Weights of a small mixture-of-experts language model, trained from scratch on English Wikipedia: a softmax router.
Below are experts of layer 5 (counted from 0) of a mixture-of-experts language model. Rows are named router (the router's row for the expert), up (a neuron's input weights, with its number), down (a neuron's output weights, with its number) and show model dimensions 0-191. Each number is 50 + 10 x the weight over its row's rms, rounded and kept within 0 to 99.
After each expert's rows: a language model's description of what the expert responds to; "comes after" lists some tokens at least twice as common just before its tokens as in all text. This comes from a sample of Wikipedia text that the model never trained on. Tokens count by the router's weight.

# expert 28
router:55 45 58 51 52 60 64 41 50 35 57 47 42 63 55 45 44 52 57 30 23 58 41 47 62 42 44 45 50 49 36 40 38 68 50 65 43 47 53 58 51 43 51 56 49 63 48 41 53 55 47 54 55 32 76 50 47 55 63 40 46 52 41 54 56 33 54 46 54 55 58 62 35 51 49 65 46 61 53 41 55 51 53 32 37 59 59 58 60 51 51 50 49 62 53 53 50 68 34 46 64 57 52 46 44 57 55 48 70 65 46 45 57 42 51 41 57 39 55 73 58 35 45 53 31 44 62 73 43 54 37 78 62 33 63 77 37 45 63 51 48 50 49 43 41 31 40 41 44 64 44 47 57 47 51 53 65 70 57 51 66 36 40 46 50 51 41 46 44 59 36 44 40 36 66 55 49 46 45 42 38 61 45 57 43 39 63 43 42 39 53 34
up2:59 50 70 47 28 53 53 73 55 52 47 34 49 50 48 64 28 50 52 46 38 47 64 42 46 48 57 40 61 42 36 52 56 73 59 45 49 55 50 46 52 56 39 34 31 54 48 44 37 40 58 32 46 52 70 65 48 55 52 41 48 30 39 58 56 47 29 47 61 48 48 54 44 56 44 40 57 62 56 65 50 45 54 40 34 52 41 65 59 47 54 51 39 58 49 54 57 59 41 49 50 46 46 43 70 56 37 51 60 54 61 29 58 55 58 52 65 56 49 45 38 44 41 56 38 42 37 77 36 54 55 58 40 46 73 45 38 42 65 45 69 63 44 57 39 60 50 51 41 48 32 45 55 56 42 58 64 53 66 48 38 52 47 60 67 52 38 54 47 55 71 31 60 55 58 58 64 57 61 61 33 52 43 46 52 49 47 67 36 51 46 55
down2:50 57 68 67 56 45 45 44 57 53 56 56 40 46 67 61 23 57 57 31 44 54 67 59 59 35 52 59 47 48 51 63 47 45 39 62 60 43 59 48 45 40 41 51 36 32 51 42 51 29 54 53 40 59 51 72 43 58 42 48 48 56 40 69 41 62 56 51 54 52 50 48 50 45 39 56 50 51 51 43 33 43 56 60 33 56 39 71 42 45 62 39 54 63 46 52 56 58 52 36 45 58 49 42 57 66 50 49 53 51 54 56 65 66 59 59 49 46 58 46 34 49 57 61 42 62 37 35 53 63 52 48 36 31 52 58 38 53 45 39 61 41 49 52 43 61 60 42 50 56 43 43 37 67 38 63 69 54 58 50 39 68 62 60 42 73 38 46 37 50 36 37 45 59 41 46 48 68 40 28 38 50 67 47 52 44 48 32 49 34 34 55
What it handles: Word-initial capitals
comes after: " \"", " |", ",", ".", "-", " N"

# expert 4
router:36 48 55 43 46 50 69 39 56 48 56 31 28 60 32 37 45 53 55 53 24 45 55 44 63 53 54 49 56 43 51 44 47 56 51 63 49 56 36 44 64 47 52 53 55 67 32 44 52 59 54 54 40 54 80 32 55 44 59 50 35 55 47 46 48 33 38 29 53 60 44 64 55 53 48 58 65 63 48 55 55 57 40 46 36 62 46 46 53 38 43 61 57 55 66 64 46 69 45 51 69 58 54 27 63 51 48 41 74 53 64 41 67 49 17 46 44 53 47 66 59 54 37 56 47 45 39 72 42 58 42 59 55 48 39 54 46 47 47 59 54 59 60 43 59 69 54 62 52 43 41 59 54 37 44 48 52 52 65 53 57 50 39 62 51 38 52 49 43 60 58 57 50 35 73 42 53 53 59 55 43 59 50 49 46 56 58 39 52 49 54 46
up4:43 41 53 56 53 34 62 50 74 57 65 54 46 54 37 59 36 64 51 60 39 59 45 34 57 43 47 35 58 37 56 29 43 49 66 34 59 53 41 60 56 57 57 42 56 47 40 53 59 63 43 48 55 44 59 30 45 47 48 56 53 44 51 46 49 61 39 31 48 44 45 33 58 53 52 31 49 60 39 57 71 60 41 54 31 56 51 57 42 35 45 63 44 36 35 47 64 72 49 49 51 33 46 40 69 41 48 39 58 45 47 49 52 59 47 42 46 54 40 65 46 44 55 46 56 46 56 68 42 58 44 33 25 47 45 60 51 52 55 56 52 52 60 25 56 57 55 73 51 43 36 62 38 56 61 46 56 41 51 47 47 62 57 57 52 30 40 51 46 59 53 51 40 42 63 47 64 62 68 51 48 55 67 61 57 50 51 42 46 23 52 38
down4:34 48 43 63 65 47 29 48 62 60 40 67 52 57 63 51 60 51 39 59 60 60 54 56 51 44 54 22 67 57 37 59 60 59 34 76 54 54 43 54 54 35 44 60 47 46 68 57 41 51 50 44 47 55 56 46 41 52 38 56 49 37 65 38 55 44 43 57 32 63 69 56 64 49 48 47 39 49 58 50 50 43 37 69 34 48 64 54 63 39 65 35 54 58 47 45 55 38 54 69 49 47 48 60 44 54 41 31 33 44 46 39 47 37 35 50 42 42 60 40 44 71 64 64 60 47 58 49 40 43 47 30 65 47 42 47 49 49 49 61 39 47 46 43 47 43 40 62 35 51 36 53 58 38 51 58 50 51 49 54 59 54 33 45 37 59 59 46 54 63 16 44 54 59 54 57 51 48 63 44 64 54 45 54 49 59 52 44 64 43 56 42
What it handles: Digits in tables
comes after: "1", "2", " ", "0", "3", "4"

# expert 13
router:44 42 42 45 40 53 72 50 62 56 52 53 50 50 58 37 47 52 50 60 45 60 50 39 40 52 50 54 53 36 38 28 40 64 49 43 59 52 60 57 42 38 48 37 55 56 47 59 46 52 60 50 47 58 73 57 49 57 74 49 37 49 53 49 61 38 46 56 56 46 57 68 49 51 41 42 60 44 46 63 41 44 52 31 50 51 46 65 45 42 47 52 64 55 62 54 51 76 25 57 53 43 35 32 72 52 37 49 61 58 57 31 65 59 35 32 47 55 46 63 48 61 27 39 34 37 44 68 50 50 52 56 53 48 59 49 46 64 50 56 57 49 51 48 47 61 42 55 57 62 61 54 52 24 38 51 58 57 63 47 44 46 40 56 36 37 48 69 56 60 55 67 62 26 66 57 56 53 63 45 46 49 54 45 62 44 65 59 55 45 35 36
up2:31 52 63 40 22 47 46 66 59 54 60 48 43 45 57 43 42 50 54 55 54 55 61 29 64 63 57 48 57 53 37 58 54 51 40 52 56 43 38 47 53 60 57 47 26 72 41 23 31 58 61 58 44 41 58 36 56 56 58 46 43 63 33 43 47 50 41 56 53 50 65 62 65 43 40 47 52 44 66 44 51 33 34 58 56 41 35 51 65 53 60 60 59 63 60 46 46 57 64 48 51 48 35 63 47 38 42 38 60 51 57 58 51 54 46 34 48 52 49 70 50 36 61 47 44 59 45 58 37 50 48 47 72 38 51 52 50 39 52 46 46 43 44 57 60 40 40 52 44 77 50 49 55 50 53 46 43 42 50 65 64 40 64 57 56 40 29 43 57 56 38 52 43 42 49 50 47 49 46 37 57 64 62 41 59 48 41 80 65 55 36 51
down2:57 62 39 56 60 29 55 38 35 40 38 38 60 34 61 56 69 55 45 58 46 54 46 43 55 56 41 54 55 60 30 46 44 32 54 59 56 50 51 44 56 39 56 52 40 45 74 54 52 49 47 40 45 48 45 35 54 55 23 45 44 51 61 40 70 51 58 58 49 68 55 56 55 54 38 45 48 51 45 46 50 52 27 51 55 53 40 43 51 69 35 59 47 59 47 33 44 59 53 63 46 38 53 54 46 54 28 49 45 43 37 48 45 48 48 56 65 68 56 49 61 56 59 32 45 43 51 67 57 65 53 45 46 24 63 42 56 44 60 47 65 49 26 49 54 38 70 54 49 41 66 43 44 53 63 46 51 27 57 64 29 43 57 62 44 55 54 51 56 52 56 47 46 65 68 36 52 52 59 51 42 46 54 43 39 51 66 62 57 41 62 70
What it handles: Years and score digits
comes after: "2", "1", "0", "9", " ", "–"

# expert 8
router:48 45 48 35 51 59 77 49 43 47 43 44 39 59 54 32 46 43 52 39 30 49 38 37 45 61 39 41 51 44 42 31 41 55 51 41 46 51 43 48 37 46 61 55 32 61 55 51 60 68 43 53 47 45 55 37 53 51 67 46 62 55 39 38 63 39 44 28 50 53 58 68 42 40 60 39 66 43 56 49 62 43 50 45 47 43 64 42 54 41 50 61 45 54 57 45 32 56 39 64 77 53 37 25 58 58 45 43 64 57 53 45 70 56 45 35 53 47 50 60 52 52 36 61 58 48 55 82 39 61 38 59 59 51 40 61 52 42 55 61 49 49 52 44 46 67 55 61 60 53 36 57 53 49 57 60 49 60 62 62 55 57 45 55 45 52 45 59 40 64 55 62 46 27 71 44 42 54 41 57 47 60 58 43 47 45 71 53 50 56 54 28
up0:52 66 53 59 43 46 40 58 39 49 54 37 53 50 48 51 47 38 55 54 40 35 45 40 61 49 39 49 53 51 58 59 46 57 54 49 51 61 53 56 50 63 34 46 45 61 55 64 33 53 39 53 52 55 59 40 50 65 55 58 54 70 51 61 55 41 54 38 62 57 70 46 61 34 53 50 53 52 41 49 49 55 39 49 42 46 54 42 67 44 34 42 39 48 40 40 47 43 48 36 44 40 53 45 42 38 49 44 57 51 33 41 55 65 57 60 42 48 49 58 61 51 58 48 46 66 31 43 49 53 56 48 57 25 45 66 39 27 58 62 52 55 60 47 74 54 20 62 53 27 32 64 45 52 52 51 56 36 38 52 85 47 53 66 34 48 59 61 49 58 41 67 53 52 40 64 38 49 59 67 58 43 74 49 57 32 55 56 51 36 48 45
down0:52 56 53 41 57 53 49 40 53 40 49 47 70 39 48 56 53 62 47 38 41 64 51 74 57 39 53 36 49 45 52 40 62 41 32 50 51 46 48 32 43 61 47 55 47 51 39 25 65 51 47 54 36 30 56 61 65 55 51 37 43 51 40 49 49 53 43 53 52 43 35 43 49 50 58 61 39 60 62 49 42 35 39 38 42 53 41 47 51 35 60 53 45 51 45 65 63 49 58 50 60 46 52 53 65 42 62 38 50 53 52 49 59 59 36 52 44 48 56 57 60 55 54 34 58 76 55 67 59 49 47 38 64 65 62 55 24 36 57 61 54 62 63 31 48 40 42 43 50 60 47 45 64 56 51 43 49 57 56 76 45 52 69 61 41 54 41 56 54 51 54 56 41 51 60 35 74 57 52 59 45 68 31 53 26 53 33 58 50 51 43 29
What it handles: Digits and heading ends
comes after: "0", "9", "1", "2", " ", "8"

# expert 20
router:29 47 46 21 40 58 47 45 46 52 38 53 50 58 52 48 36 62 42 37 25 50 38 55 49 50 65 58 46 36 51 42 55 60 57 53 55 47 43 64 47 51 52 45 50 65 53 33 36 53 61 41 54 40 75 51 51 59 67 46 33 47 44 40 60 46 55 35 62 48 52 44 41 60 43 47 51 56 49 49 45 55 57 34 57 60 46 58 45 52 41 59 52 48 50 49 53 66 38 61 68 70 58 26 58 62 51 41 63 70 56 43 47 41 40 42 56 47 47 54 43 67 30 52 37 47 43 57 55 58 52 63 58 58 57 67 44 37 68 38 56 49 73 43 42 63 35 63 55 45 57 60 60 34 49 39 67 40 62 53 53 44 55 60 43 34 40 56 68 39 60 53 55 37 56 53 49 53 53 44 39 54 66 36 71 62 58 53 47 61 45 44
up2:48 43 39 48 44 62 52 59 40 58 60 53 39 59 22 35 35 35 35 37 50 44 42 58 52 33 31 37 41 46 40 48 41 50 45 56 58 56 56 58 73 39 57 66 47 48 61 61 51 61 36 65 59 45 51 52 56 47 43 58 74 47 30 59 39 51 36 39 61 41 63 67 46 46 44 49 63 55 59 57 55 69 55 37 29 54 60 35 44 62 67 54 48 54 53 47 41 57 41 53 46 48 49 60 70 61 50 34 48 67 46 59 52 73 50 60 46 37 53 59 44 64 41 48 30 50 53 51 45 46 37 65 49 61 49 48 39 35 45 64 45 57 58 62 36 44 45 53 56 60 45 44 62 58 52 49 57 41 60 52 55 63 43 59 48 56 39 55 47 34 61 41 58 57 44 42 45 61 60 31 54 40 42 56 29 61 43 56 42 54 39 53
down2:50 39 61 54 62 68 61 44 37 37 44 52 55 48 40 74 47 50 57 44 59 64 67 44 53 56 53 43 46 44 47 58 60 37 66 41 43 57 50 29 48 50 62 40 57 55 61 58 37 59 42 47 40 51 51 54 60 48 47 36 32 58 53 69 57 55 62 42 46 63 42 53 52 30 53 54 64 50 61 38 49 57 53 49 65 44 55 41 54 39 35 46 56 34 71 48 60 47 49 52 57 52 31 50 54 35 54 48 49 43 58 49 62 37 36 47 45 44 68 49 59 54 54 54 51 47 45 56 58 40 31 49 65 45 43 38 70 72 36 55 45 30 52 49 61 66 50 40 61 59 43 47 30 42 52 50 53 54 51 44 58 45 43 42 48 63 44 47 56 60 36 41 42 85 18 59 35 51 48 53 65 49 42 57 58 46 52 45 45 58 42 34
What it handles: Sports career articles
comes after: " |\n", "\n", "-", " a", " as", " was"